Experts of a small language model: 9087 steps.
Below are experts of layer 4 (counted from 0) of a mixture-of-experts language model. Rows are named router (the router's row for the expert), up (a neuron's input weights, with its number) and show model dimensions 0-127. Each number is 128 + 24 x the weight over its row's rms, rounded and kept within 0 to 255. Numbers have three digits each.
After each expert's rows: a language model's description of what the expert responds to. This comes from a sample of Wikipedia text that the model never trained on.

# expert 40
router:132127115137100132110110097104129161167139143122140119113166117136139093138086150108121185114087145142129112111137162163163155139105114133127132103119147133084139096107129151111103092098146119148146130103147154125125131080147159149148116121079085115122140089124156114151164103141134168125143155149176108138137159082161097153137134122162128131150105104048126104122124129107119134091155
up0:143147092153156105152125114175122145105173114125142176138120156110109097126141152116098134125173116152140125124149108117106141100111094119127108122154153135090159133098112109125138133123094122081174164087123132097119151133090109116147151110185087129155149115117152144181128114135114080116112134145097092120126163112126151139111134114137132102075175119131150165103165131103164103136136
up1:129147145129122165151114128138101121132143098139126129107140139123138130117113149101113155134123132133175128118145112136192092122124139139083167132109169137148119061109120130086089113139144106140166131175139127079099194098094146130068100086120145100153118176127172157115144147153114116112149115136112119087160103087129118119113099138162129143163131128138117150133142122141127110100138
up2:131131138142139139119147151123167169167096129119119096137120122093178097104104143103098131138125139146109150150089143163098105146112136110136169087139125149159144133108108116096163144107119164143177096129163139177127139094098120151123141106149131094122104144135107103162106133117096114122090132150083131150120141123180106116166164114104077117157097124106112099135150166119110155097152
up3:108138145108139118118143145089151092131095168101144112157113086115131130167114142186143155158091095106166106116166140101140112134127176105105140132122088087120152111146143117113151142154102116165123093111107137138130133118130169116114093148154139127149119148161126128165131125167101137137153122087116096134135131067093081125118134118108139113098105134128197103125134140134140157153167
up4:123159118097079147138130102105135117094168136087143115106127114129078154137120137118116125135125122156120146130118114160144135117091090137126122128114122099105117083168109194191110101131073169105138129130118120129127145093098142104181148151117163126162159120144127158072166118148117133102128172143135151098147126106131145109111106150125160126177106156102152137116117113145128145121153
up5:151132114167126162111111112117097146134125133168135075141104138128149093141104117135110175122127123175120116121138148124132160138108083141156101092100114108162098107139163150151117080095140135115116104075077118132092146144154141142101133143108149148133136096094139136134152078135119132113170197128156166133135167086122110153136113142132112104098114115117143158143115138171114150152124
up6:119097102114163144142125120143091141117102123157155075105117161101160144111192109130176119112128156103081150131149159137103130134111118149102172084151145168126141113153097107118090143101147150113122133143070090116115129161147113127152124129083142114138080113123107185117128152167121181118141137137101140120153144136111102125147131151149124104147134163136127103099106141118092140135120
up7:136099159082118149140111106134129148198152139115130141059112152108099142138131095124142144143150081164107093123103150092130176129113143107138129114126131113114135153136104088141133157100098123130119187119161113119121130117135120161101086117109123119154123147134135089141131137131129153151119156178106096084140140137116127153152127167125126100104078149165126086132143113181123132143152
up8:125115092118112133152119059164119167153166136118107127135121107110158107102116113105166145132098122155127114120130113146154151172122119148155130083113108102157137136145187120112099126089109116136151102130099114107153131140163112092127078110132127109181144107136150136105084116140123127133149138128116131180135175112163123110160109134151131151118078149089157153099157129154119162099117
up9:154095116099142135132145114143160132103143100115193130128160114145106118108142119098148138113121142130126154095113133140135150110181157119138168136132134148130102145124105106101129128108162110128096119150149112138137127156121122133129130121137193128163120118041112114156142162127116131115098118115096179170144095119146132110108143110114165137141153172111083156084116131093128106088079
up10:158080077165150118100110093136075128112152184127157130107127176101163116162131160111162139138153142112134142146158125154138121147138131145148148156138121125132152147098153134112143154153133085131109127129089101118088127156154117119119124071116127183148086081099153122111105125118114137085157116114158125130140128114115069121125155147129104145110089140164113100121155123126133135101122
up11:099109130164125112117141117123079125143104141121080146159136109157113154136144129126154164158119120170126137109134123103152149140094140156165102093147110098122075120148109151114155140163191158105145126111166108113103043108132154144130134122081131127114168094136132119150125100139152135093119087185125116118130128144107132126114108123149089158134124118177107130156106144139121136112127
Description: Verb stems and See

# expert 38
router:138159104190117159142127163132106134161080170095160155163161150133139089113118122098109130120136124105093156144128118136107179145098097119123183157100103126076144119116108094114097090133144107117150127136141110160124128076125128076109141089116110147077126147101160124115165147123099133127113123141108115100145134133099088164124173140127165113132146115136140126126112137130128119103132
up0:143100175133109097110178137119168123109128125107121118149140109144131091128151081125158121111144144125128140117141128148111123132082144146086149100133159135159117160091142097115168137106129130106119155116161131140125201130158097175116124088147122123116130151119127142117087167091159123081132101155131132160100121134157091170094154121144107119136097097133113136124132162161095148092091
up1:152168098177110086163117152157137117154122151126113136134131146146165127148127164119135140136119140101106141112136145125134123153161116098111163149090091140118140110072130141110112130179101135095150096138141185142146133116156124138119124130119154139052142132116163113142099163118178106137138083125113109082091109127103115121170141181136112134119106130102125102123121115119126132075104
up2:102168086092099087134165112148074134133118128171103131133128159152093136155147144151157117142149149138083140149137156137135110134112127126116163115154128128082122144085131157155089117152079124150143117127129136118126153127136143147141117086139164117121114125129094104090137119185157134118158096106135122112146146125139124100168140154113086154101108082184154120126075121105139136103140
up3:137119146141143092112135151112165140114121102147153139131129114127158143167135149146113181119148076127164120099127159141161108119132160118143117142123084146183097121103120108094101061174136101100150121087119153123156159118136160118139145131132103167153131159071106170111134149139075103114123122150109104138131124139099126109077107118135166155135132111109165089113120112131141124129113
up4:177125134106125134118138150135125167106108089118123132142111121109097141110147096110164116119127143096160136094131133156146141157111109129176101125137138169112101141141133117079109138116140151143093138101148185131142124141132134097123132087092154176136132118120145103124092153119112127139070149148112097122114168159134099131127156157114109115177138052115130146126143191127105084149137
up5:108153128111177139121088133122093118151126115164176151124126122102090105110110115112152178121141091140121108123142138127148164142100100112132128145146114123144125093162149119138153076125078128114126153089114099108089123162121165137165069129123106121143121143170142111132132142084142107126164119100194155145173141124103149119147142102112118135120110115109132130102152137186148144132096
up6:168159144103126160090103096128126160158146132132128142171161123122124099126113134144160104141149128120109181089155104128133152067121108108128095139153128127073145124141116094144156161128131106126157108132144153124087128109127120135085146144133111145139143130139159118134086124131135174072102128151119117153124114171116064111135132168149082141133139126141100133115073129105104174146129
up7:153112153124096116105151109086121117120152133154146161112115144136123089134149132128130118109125122102119129135173136118100119106144115102103090138137116116080169162143127182086142107155165106115088155114158120118124131103151151168105144111160127148116129085088118128102130128177153146132103116185071141129153113106129164158118122162161130144099146114114082150118142107132152184101122
up8:162095114106115121112151156130108118122095146136136171140130145175136100119112125099113147123106100094101100123130108188153147142164140100101131101073123089186127123148153152142132113134188124133076142111106120108177131171128148118081154126122150144141142125101081130138108135148094144163083125129119145141123146124135126109143112128173105123147129169112117147123126101153113152140078
up9:102141150131143138104110100110110159195133163127144132114133136109133110156099137131154162117129134122115107118145124182126130174131112110100129137159165142162162159131156098157130111135128151107102153100087095117137079098129107159110099130154101161126088130123113148205115119123147168169116141127114120130116099060139123098134078133128135130116103087132104131134153121114120154103139
up10:121131104131142103139130153150065098146183141075124106167133127142114102123106135076126099093114115123147117137141145111128120093112143160127160145155142112161112125110103151095117107119151177122183163111132077109136123117121132105121124132136141127136128114105134099139124144134149084126122108180085158113128131134107144166152151103123188127130167140130160154144121148174084121098101
up11:076152105117125137144154143127111114127098098125150147113130124099148154149112166162149132145140128159079148164164152113108118152099116154108122109117119093115113126173176147085141116161170110150120102131124109123124119144096115132138148135174134131085174117098127127140172127141156108118125168126132126154122149141130114178077120152081138143111138086104111097124100083146128096130079
Description: Name-ending suffixes

# expert 1
router:167140095202092181118110146149125135155074198113153155139153164149141126120093124103122147113113126088132170129105115139100166134119101143153164138118137101120122149129117100128099131135144113149139145127160141148108115100137132087134134090111136149075135094103157138109142143134095122154127146160159098118143135145111091157145152120133181101180131139128137127133104134133130125105120
up0:131137114117145147089149142137117095093158093117159145117133143110078117111129141114139092152142110079128135075129144126152126128167208111127090133146115152092106133150163109091141126130143094174099115122123168122105116139149089103138118119099124143122108144128117128106149184145089105137099152123123110170122162120162138151089168173153156148133161132129133136136115119141120132098090
up1:102123139147075129090090115158101147134140136125137123165120101144170149083099075141118111101139140121106156111149105121105132084169106119165108127127126087130126161107111117153141132147112097147131158127154124119130099122126183129120141125120170090134164132086109111143091185115161154152149148153148125144110113164108161133146143112129190122150110128112130163110104106145125112081130
up2:097139125086115087116114089135109103102134112134127103118110150176144152122135162110123096165163104103145126111105101182142158065165154143099133127132165135164112123142110109112149142116134157132128107119103125122119132106159164163148172093150135119155118095110134125141114156149158128130087124147095188181099102136146109132140109133149131155093132116125139164131139127086133078113117
up3:159084127114129127149164102084099122124126107145137133123144144106138159123107166113122087130085085083137115130131130156115091118176205099141140129111140095133123154102163115096141121158133119147120112145182132096113135126151151097120122136111105175126061099122137135129120112140083123145157144157154136097131127135138107162186139170123154114122118149119144124126142108117141114101160
up4:110179096097140138090110142101154147110137168107099088125136152128108129170110115095147110139151106134173113120145151100143141109128129131123140109087097123117089141174134148099165171138122146093159142133109080130091130149128110141133111134182110138138193115125168109121157145110152132118143104115104137123126130128149114139122103188114103128140104150115155100130061128111109129158158
up5:104105113113098091114097165119125104139123119119106119143115098145127112145101155134139086167155157149123155124177141140155146145179107159159100105137135120091117161150141141080135129129141140119115102154120171125130089139177128120104138122107176102149191130119159142151153133133122132116133203114107101124109164085122107125091107135107112126122094145116137140121104148119136070116112
up6:133145159129120108145106125121129117119135116146111152124133130100155158125085103147128109149131151113114132139092150145106112169110162108091121135118110103096106151125151061150159132180182097098136123108130095131116121125130113099205122147109143185118160080096097113142149149154129113134132140125108132134160125149176138141149166159128138107121094133110109095108108086140166094128147
up7:131132131103085135127089069080128114100087142141140127085132119158120151165136112117154163113121145154147120113134148166069155134151135148150127160175091153147122133170118138115159126135121107154123110145156122109166114132107051150112132129134131122156118107114096129151120162122168141147119099165137138121142119136114111129147107178138104106148119106127131090095147109173113121116077
up8:113109127114120179112107142164088123126100121146186207148146128145113094128144109126165153134153117116125153106127139153119173153124102121138096131128176161104143143142163113126128076136089102088114130114131153159085122136129123133101129146127145104163079088140134112107165102117118110111132130164109146129100161108092068112144154146137119131107158137111108139102111125150135121160133
up9:144131067191165144173177140119167136169043162091144115142098118158127141123109114125111155128144131127129130135131109131136128102108139113143139105126110127112151132110113141093103137139135126116141122100140121136120108124116092134104150109116113138073151091084146098130132164176134101138163114132149107145136116110122119118090134084127137128176159145130154134162121177137144090106142
up10:145121180131154142090162115138158140127146106147154120100112139124125107100094127180107089098142112146124124116145099161149121108116199100171111108104091098124086102142092130141163140107116121132126120117132131158128137112134193155180098131106114157141099136132112136107116114136156159080098134127133144169102149115095123137137104109151162080158128146106113151099126123148135121165121
up11:135121129134106068099108142154085146103167077131111136156128104096162088100188132125125131153099133123172101062173095130106138112121111114141125170169148137152131159116119139097106123110129121159120146140125093139135127106120141159135086122113111163125179179132151124124092138088134104181122140119153115120119141132119160145133106110121135133148128156131147091163130130149121116140099
Description: Name-final word pieces

# expert 53
router:165189128109097143091104110116138113182102156123174141138120138142145127139136135106122142093108122073149135122131177116117171100084123150128145107122115131117071110103088132116144099157101105097132145175133125141186113134129129084068135107124104133113133112079126127147130095155112123125135163158154114122138146119163108128137146135144156121140118107124113084162106130162121144151144
up24:118132133138105110101172118130130118166134152139112138074126143118208123153088130140152141153113103151114143151178092113094124109140154142122131104141155075141143155142105136117116135119102145102147115084083138109151113138138178122096178108096112140148113161140150135112185157111143110096130147150139093159129098145133101129149114134122093106134167104134140113132106118128084142093108
up25:153103142159112139154092130149144131133152119111123125107143128117100181107090142154119127095139118154126139144100152118084134128106110132126137113152115181111105132102115152140132116170139096086131138142163080083104152141101088107150095113090156130144212124113140151141162091135150102122148104157113109114125107102166142124129135107123173106155128167112129155131116082158117115141161
up26:123111139115142061123121102143100130156140168128145148105161093137139129079141113122160072137139127148131121105100127136157096162180168123123131104115120129126107114154097090084134116144155145131108111136119097143129088117131139143133132168142135133189096163180133120099140116141128089119143121109109123137168107089142139133145158170146159155114089152125130113154140151097096100087141
up27:139111133136127152111126115156104144091133161132102114106140103105151142112118153109139171151142148156125139144150166128109134123101081094133096149108108166179095107128117139097131107145133126118161144101094127152113137180127073101088122109107136170121126086092151127105154122125112106153137169119118123107153102126184168098093137147119123137180157116158122154111081127160106160132134
up28:137173112086119171117100147159143116128123116126165144139122140126148137143140141144130112148137119131096139119160128142107145120149127152116162104141105093116080133120139122078122097158099128125136181101151115069091150135123098114127172122143112097135125129137091145098105122132101134162113163119092107105078127104133195121114151134191109084152135108162138135164166112136129110163122
up29:156113188130088093112116142090099118089129118124177114143097132120138093099124145161104119120114141149140138108098166170110123129134111137132108107137120123149161082102109124159151095144157166120143104142139134111094150174123126134125156121127130100120076156125105115125123118147141125080161135192141125107145142125093104102161142177111135109189089155142148151130139138138131131092112
up30:096125131135120154134070146110126095096096117129102123165120097115149128104143138136137105134100132095150127128175148131153166109174175118142114138136133070149126096129146086155105164126135118161128150109149093136157117161161135143092092133143156106140140124113067115117130118134074108153109060128128123171138110124166133136164132131114145132128142106165157120096113129164131142156119
up31:138159109120082215101077139134157126176139150126118120144135163129127125128133146117131184111127101129142139068124118150126198128123102103116099101135139114107097136126116128144090113144104116127142134152114118132122157115150170124153121128091109130112137169140135155111158087131157117158102111180121092115147150123113121153115124141136154081110126121090105128108101092140129144121167
up32:135137104184109121116174179154108124091123100138147110148118134132130100150110139122189127145081117112144127157154114129097137129097137155089135126130143127117091092146142117150121129122104166132136090109158118174109153107116131119123115146159096086137100159133155102110126147087151160113081124148128139135103125175145120132118082124152167108108122134102106141170112114141172135159075
up33:167118074102137152129095140146104118148134110111168136086104143134131098151128096151131110096139143114131184112144166152113116073133135171180126149104095112124131147134110107162140170141117088103119124129127089156129097136124149144128148119139126119097123123104092111161136137166126149140116131127144101131110142107073098165155122130161125128054139148115122144123176090155146149144135
up34:106126119125152117145094116137119105123136119119142145137128151107132111112149177146127156138136138140093123110153108118154088068070129130118149133117130147126108131093149090087134134156131152112148082149174148152157137106085116148105107119143155140134160141158112196114130138108112110133111172093167133137088138137097112143153097130101162124170133121159088162167114161117113087095114
up35:093126134161120108115125133121139112157146143109132094144080080150118106122145143108159154103111141140162130134123138180130105125156119131083113108104132166149141195090128149099117118168115140127171125135141107173114123082107156114145153115098152123107076097164115131131107138152119142108192156139189148102119107119128102098130100111115134130137120112082138150128161128139149112099141
Description: Prepositions

# expert 20
router:132156108131108150122111119110112097165138149141145156137161125104173127122132161110112172136087093090156143099171134156145163129135157112121108104110150136120107087114111114092093146094123113148141145123158114154167121117154152105126091116114087122147129139129123151131159082135113164148128125158192128152129168118144073146142138134120100094153157097109078120099103170145159136125138
up0:146152163103159188148080137115172154139186129143184090107137110124160110118154118146145138136089137134084108148138157133141134127127160133136129108124128109137125122091126079140108145152115116124140108132084115159123124156149152091108091115141079092123123118139116120133111056171118131135114106128128156101118159094173108112114152147124120163115119103129128114119147109088154133132165
up1:127130144148135125123136147114120116165166109135131153151115154124177101119138106141141154142103113108098148121143143114082151162122136123121074120082166159111123073109153119134090111119110135106121151090117124132127103136089126140137134158081092144072144120163138149153131123099126142165169108130119167168123147126142122146140100105184123142148104126109127135048154108109168129116148
up2:133138119107111129153112108124143108127094135098116135089126125153170121176133144141121141149089138128114119121144143146139095163120106121119137105130142124122115117146090147138120105105097158139145159130139204098141118110137159090141125164085154082102119135132098143107170093174193100107119132133149132141124120117174094121104126171088113183133112165081143156114112109154105123132119
up3:100149158156120118129126128125131117148156152111115117117155128122115149136103097148101159183154095076152116090146119150133103098139096110165133137159101115173151125097131150097071135132155100101148153115124176149113111149121178108096117124107148160108159105159123116134152133154139166143142131156164095139082120136076160130135130106081096104120113121148110144107127162119147114111099
up4:127146144125092131103102130118112126142116099135130152115162066090141130136128111077162161122085167100146123152139119155148141126161131117109097129092102122139132146106093109111150127142128155125169084177152133136140115119184102134126149106160148115113120153076077108119128131155097121179156149137130135095088160115122109103142130166130107120166173150102122117152152112168103136125132
up5:119118121116070120123171115121120119133157084134121191180115142128125131105177096096099164126126121109099116095145113091124117118126140102082117106146135105154128111134139106140132126156074148143101134164163106127158124145171135096146100110126088129127129140111138167124159132133124114163135102128138128172132111165150151086131186123099145139125154082129091127123148162109173133128130
up6:122116139109105142136105122172118150142144142124130118091145139175161110095112132072150132077128101130134091119115127171160119136159175085161138119122128120142118138075126161137124140127140141145117077116170117111159161156133175108104092137131103164192104157131118165121120113121107170149090168143122108156124146115094102129143132111076104106124101101122143122135138137132141123103123
up7:131143096119085185099141132133154098103142063128166145153104139137148125133099112090115174183099140157101094143158123156133150153093089113120143132151121115143174118138132099097156179110143103131102146093137143128186100100165141086137106156147102130111140131134114103149138148181104165119114109105113121122136114138138126111175119148107116119139114111115128151131111103120129139118122
up8:074124137091115144132077158124081117134122143122163096131172135095159113139105128151119144150129112125156155088149122170136129113112130120125105089179097130115102113125127138124138154133140133127124161108083134155133159137131117107106132149139140105143157093136132104131099125116146108130183143126139094115126147110090097105083156167157142080191141099186136128139139172151103119125123
up9:132156093133122125151102131112131092116117132106141165138123113162164115080160107116115161163154111093132143115179104088151152145155153121083145090136163086124137122110118131073176097140118118162120108136156144167122130110133119105105091166151122127120144150170132127114154115153125152126084111116119169155108112139121121118198141104144124116130110132124136120077111153110135143125080
up10:162156114113103138111106139137133125112149121112127169101113130135153128129167121148085195065127150098126156095148144139129106138135083152121124140143167104097124118090159100127115109121089146156099104112104138153141121102134180151089103110088111152144125077120122140094144090134152110131131145110135146190141150099180131121147144133111127174098144137132126141129165133146121115144093
up11:118137111115105176102126144131120150098131085147147098091156111121136133163094141084169145111103106081103132158133136140130121109142166108114112147111121105126160144154132146114108096146108131132142120115114156122124133139143124173126116144143156119126100097155126135115128159126165130132101118178165162121143097124174102146134148152163062080125123086103095117088098144142137185133168
Description: Lowercase word-initial pieces

# expert 58
router:134114128126111097153118175125137098138120111156176113121144135149157136103137146117117135139107117110132128121104121148148149118128124129137135099100145116103128101087067173113060089112123126139134127124153130188149167110157163087125125128132122128118177114094155141093176088152134141099116106164142096158152136127111121157124122097159127115136142108102091134130058135145179121120121
up0:153124121115131165127123102157129101131129091166133130091122159111097094129171141114107170086130149122129160145091133125162171159141148082090139073105151106143103144122104134123110100140123145099104141183143098154156144129159129134110125150112108098131115144137087126147135119122158144109082104140154140130087150128110163125125137146199112123103147078117089148104121158135158133137131
up1:107107106117091105152126142107171115146146120129154107099089163164146111074098134146083165130130114136133163112115112133104147117134123154137117170102120087146110168121145113116128134133144164121164169127099110130181122087119105114156111188140115115127140113125121099147119112130076172144159172138140124159110122144124085148128132134097123140168124123145059120107145132115161120144110
up2:151129134153164115141136139128126109173151093117158112152127118142150112114155190088145178105141144120098098134149096098146149111131123139102151072118115171113148132112120129110117117124102109163149127125134157108140150082105142163129125120111088132183140140143130130074145148102123141141115119112101141059109127157116142108108146069152099131114158140143095108127087158143138169136124
up3:144103170141126159143133134123121128142117138197171123133118095125109116164132127123123153129109153119139144120119143134160109137151062130147123120112102150168097109094112163127078117112077131145159154103144161095157119143154170060095098124127101157128161145094123187144080082120131148124109106134078113134122136121136161127131118133112129138102150123104116149111145124128150107138139
up4:121131100150097098122138141168120114166116094116175120126075130143146197113142134162114115093140121092152121131105115143119146113151117106124153097131135170130148131073148153133106101137146148093132135126122116134158167139145147103089116130198150131074106100139133135145096103127126189117119168129112122093114136133124095116092134097105135142130110126130116153100115132166145179147136
up5:160166099142136103134104122154119102115147125117170105122109111154125142138121110161135131106078142078120149145151128126120148130115122105110114124119149082149160099143097187088115129135142138132109110120162097136111170116140141148105129102160163104106144087076158133150173118113146128139133118150131156140140138093141128145110124119102103119155094154059121177100125101182158151152119
up6:144136137119121141144123134117079192130122113132182136069132120084139123151126159111152118136092151110126116138132159127146110091174154130109118086118108140146158112135131143185127120095134141136131059150152128142126179125173138107112138109133126106083153124127136137116136094157104097143097137140093129139184117149072138133131101147095109121147113121146130138120075164129145132115113
up7:134111153107090132114134137153134115152108117133151133128150137115151119130074107140145162150130158138121145119115104138110112083152138130134137126133158079124117168141095126167089112158099148148138141124143145178141157105144119113098090141129100102132136118144152149132112125123106114094167098159118100168173128103080079100171086189114102126115118179105136112106115106157149167139108
up8:161146145096118113106138121134152140140129064122134157136153113114139134091090115119123168105112145151106157125110195162156147112149128146132143130109136168136096104080137115126102122129170144155148123132148142108158186179155179146135141101130122107110124062147150128117146144113117139108100137112115134148086116118102128149110106103138105129099110149137096092124118153086101109173107
up9:114172136107103109171113149156126132124135132131140092141106122098155137150147127134166115145155145135093130151176118110161172118162062141140125108084160126128114101101119136116084095099121131127150145171131091130076106125154140080143137126150081157114131151129138139096125113109143121091131123115119113158143154172132111157159124132153114147117138145131147117093105095083183138102107
up10:140132114118160118161125128112132113147114169113118115116133167184143082087184129090108126115139111103114134140153191086169142107125120128106082083122163090118131148145097124138138106148120132121105156141140102174121101132145094109142122135146160127123154124129120092160090087122081112144112151120114142151149152145103106122153112128166110100144172127157108130114112157163131124090157
up11:149144151111099134150114132190118131128118098117140132141116152118134157159136107117132183104134132126148115117123137128096135190117131122145171117141120105140124096115148204117141140107118190124117108128102111107110156130111121138068104094122146072123139122153134141117140151162143115184120145108117111098121145108158143103137114123129083136136117081156124164060150102110145113115118
Description: Mid-name syllable pieces

# expert 61
router:102142118122105155131100132098112135151118194156128124145101189108110144140122131102117144140138117096141126139164149172142160158084132146120177137085177137101106104139108127110094141116135107160152145146134155135149122125132157100129163098088090160105128140171154164126128150114111121139082107135147124154137153114152128130171161127133137109109102107121128113072131140172167157125155
up0:134109121085096106114109125141138130150095143140144126149113152110105166141112096100105174099164118168090154132160149142069117126144091140096150144129119146095146113139137095143137153115153148160112140159093114153160181111118148125163163096106100117174120092109140165127131145141141111090112137115125145162112140138144135072132144111125120152145136105108088143067136147136144123087139
up1:177127121151118132158108125134105164106142152090118106118098193103105161126139146132142146098147167127099133095127161162124119185114111102148143108142146132121083125118117136149090183111129123119094096114126090133132091143119112124151103113105118135132144119176124128141147133111162152118142097164088115133143140093095108105097149123080174153140106105171138131109114115141151128126184
up2:101124113110109108146147191140153177149150123135113081139120165130085115101141135108113113097114120120127106111121133123106128124153146153173143137100159125133111137130119117106120147166137088145106172139158179094165136165132130092106096134090099081123127138100132156153146133110124102126148143169174144152100094112111126156124152133103117165092089157107106143099125092131128150117170
up3:149171150116138133107139122126142143114169152143135144144130168124131087144119139114134146136131125121130131130119109125107135088118108145175159157110067174147138118116158116084107144114125102107138153132136138156103129115146138103177129093087106128124159123086162113118143169098122106126130097144171119145121085107150117129089120174093124128103063120118124094109172117163167173098114
up4:137120137115077144099124120166070088091147134105100121096159124113126152113153129148125127108157176133130153145128104140174180117148102107106148129115137140130116149116159139134156142161148093142120131156184141120130125161116116104110129130138106132168172140107111111091120145118148099171139108102104102111147113123129092097144104109140168143098146154073109168124099108112113187125122
up5:112109114141078105127133130148149161122118109101138138129126155114123153153110161134110100145116132138137118117177125089110164115194149075092120114113094123165121125134157157141165164125133106175135134123183108086103111124143095145123127107122104142130117094127137101104147143119151151106148126161103159140158136173092109130120119105140109172132094156110081164081113159120110144148103
up6:131131118091121143129122132086120116146144133130123120132162148110134107138103132117122168144120126088127103115130115115125113141095064160140110158114146108102153149171139098121129123125124150088181113122097110122098163189126122109160155153120130116100118151159110154091115125122103160137119146085130125163130115089131094185144203155109109123152100094112117117156164118135168165110150
up7:111116135132132146080129159101099107130136131109083176156108127158148124124147085105160172135128097157135135153158143206123112155098128123137098119138096127063135116119095139148120174138131108144090182110143137125126133166085122138137149125079132123130167124120102101083097127130139082149153133170119104103119117109135077145119137151125123136115135148137159127133123146115146142112154
up8:087195102145163151129126160165142109149170119120120105140173151161136116143127097108113141157087150174109108111098153117153106137116116116099147126119123129139107142137098113140105121146097125138082119109088132124101103126121140084106117150126121144073106140139179170151103125159165125115126138122142138109114113131108115155147131120121123122156136195153111142159059122102145144096128
up9:107133110171110122125115141147093092131118114141129122116095127153081127122122150166138105086120135135130136114152100156153168129081104131108150122130114109118092120160179112096134153151131117163094158098100143159132149114152098102112095119128114099106158151159119104129118181132158110148151092174189099114151075126160106137129157119136125101157163149129101128105141148164102146140121
up10:120136149147092144157146161099143137139158137150126160122113173126088142137145146116131085122151149134141116150136101144087115162122102133056098082138150129125118108151140168149131092105142135126079101154133114163095141093096116104148130079106109147127134139104093135151145154181124167103137099105110161120136138134131152120143151120149138098094126137117155097134147123096083144112179
up11:096145138093073088120158197140135192113142158194126119128146134101122160134097125142165123129129173122114111127135126124115188140174151148133121154101098133128106098132113141127127126140119083087126142096122141143108126103117154094125099139150102107117120099142118129099110099114131127149156092105162107168162137125124108096144145149143110135082125118115161098134110155150121155143120
Description: Numbers and quantifiers

# expert 13
router:108123139147097149135093138122110133175122151148133166167176154136149084110141136083105172123092136124127133125164160144144170134133121111107129096126131136101133092078120136126150156108120112149145129161157083159121126134181120120120103116115070146129141104107144141107162097115101133101140095145110110147148148104153127147141147142159138107152157082067151139140110145106154118105166
up0:127120148151130069127115089140111134132102140124129138129113134125125104090119133133103115103132110154137152169162157054141150119132132112126135101100097138126141142126102113101130120132099140077107133158137105113117103139157105110153157113154137125121132176097148087089138130125145106132142140144146179187118159100155148110191169133129149086133144080116129139094171140147131117124175
up1:131193104126148159133104152112125153147135150111124119081165139141152114131087155104135153132112161138083138149141108132156138148132179101122102127134126158118198108066121125096135153134123120128139177106093157124143102147121163135128138128147081148107091123154116115166116086142125120118164115109142076147108117086103110116119107142131086129099155101132155115141111117169117143132115
up2:149109127134161160107103139169134171154143133159109116147128174146091157098135148120087136139146082117147138099086124161128114120154144176086124102134115125107120111129145154147148108115084148140134140111144122135138072140102131151104110095134101170172136104126073093120122102083143125111117135161201103159132138103128126135122101130128101103112111146109108117132136117145140149172159
up3:114125147113101166106165100154128114141142110145146107118189150122085116092154048109101137162073134149181158160175115143107123111137135108093089098171098132088150102100103151096143117126141121108115116097123132100130131155127146114121142107111125124139132119105143119142136120132089135113140118162094135162125113115146157155131158140125132153111129118158119166106126165151169135130159
up4:134154154105138096103117122140113115124141145143126123109158118141142100099152103117093106140092159166088142129105137120149156125100158159102148091076140155124081106080122122082155098121121125072129109124170153138150177119156098122141112129136079107101136180156111125082122120127091149145129124132122132126157138129120171128136114139151126167114166158142114156177129137145121152099159
up5:140117153129128129126089072112157081110116153096144111157166126129103096131126090134091089140175124178121177129166098113147161143096133160168118149097115117138122126128135132166150102124145108139132125141117093127125164129110097182138101133122134142081129142115097130124114125142121126104096141144106149114116120148145180162118129157173143116100142121088115160116112096159087128123175
up6:129115128170094159121090113156150138131135151085134143143115114127146121090093183127135108177103139124095078128113118171135167159118147095129103104141153150117131069128131153138162102104154129094119104121144108161177132123145131176153143166132117134130140108126137132098103111124125112118149127131093128077089134105122142133163138121124158108110129162095094143163120102087128167168118
up7:131141127145111131128071146122107136154115135114120130088122113083104094158128124120133135162102134126103128159155126109102144137195117167118124145142066153145119091131147114127136139118131101146146112146175118149124135130155076126129122140098168118179143123098178093102117174106101108130117122111125105155154162098120141144192139118115160101153090103119128099105134097134166152146130
up8:147144125107128120147102115166124107178117149070129151142109131137148101148135063103119190094139107105134111125139128127100105113145137177138092116153088156134136141076137128138138100203103155144163123134139077114080147103126148138116138111103113119150129086121091159146135146153120124113131144103119138155156133113131129119092103137119131145162139154155092122091143133161123156140133
up9:143137139148158113126084119130094110117125118157145160153134190128145099087142125125122140051116136115127143168155148117106146103157139118115092135128160108091139120157095133156075172140129194128183144124131072116146153136139105119120139156142099139094129134085112144124116107107114072130123099129092135149146111143151149127135140120124142135102121095124115140090126163152152144138118
up10:132121151106117130137149123121175131132138140105147139135097127097124128140127134103111133128137126132100108138102128130084140141057085148112146162137126165117095105144166165145176106139132120087148134153160131159141166096137118088152122119120103128136166127174100118146090124101116143105146151175122129095121089080107143092113112180137118120136114143108145117125140118136202108088168
up11:132106143151167147133141134125138139118137165107113134135172140165141132136124156105135138098159089101117101178132134192112087122088144093132138076099102151116161124108122123167138147101156099097146129110135109115146159144079132136131131132153097135131162145099092066095136103152137163131107113150137167093153118121109105132150141108135109081152107105151157147124137170107127111107113
Description: Abstract noun stems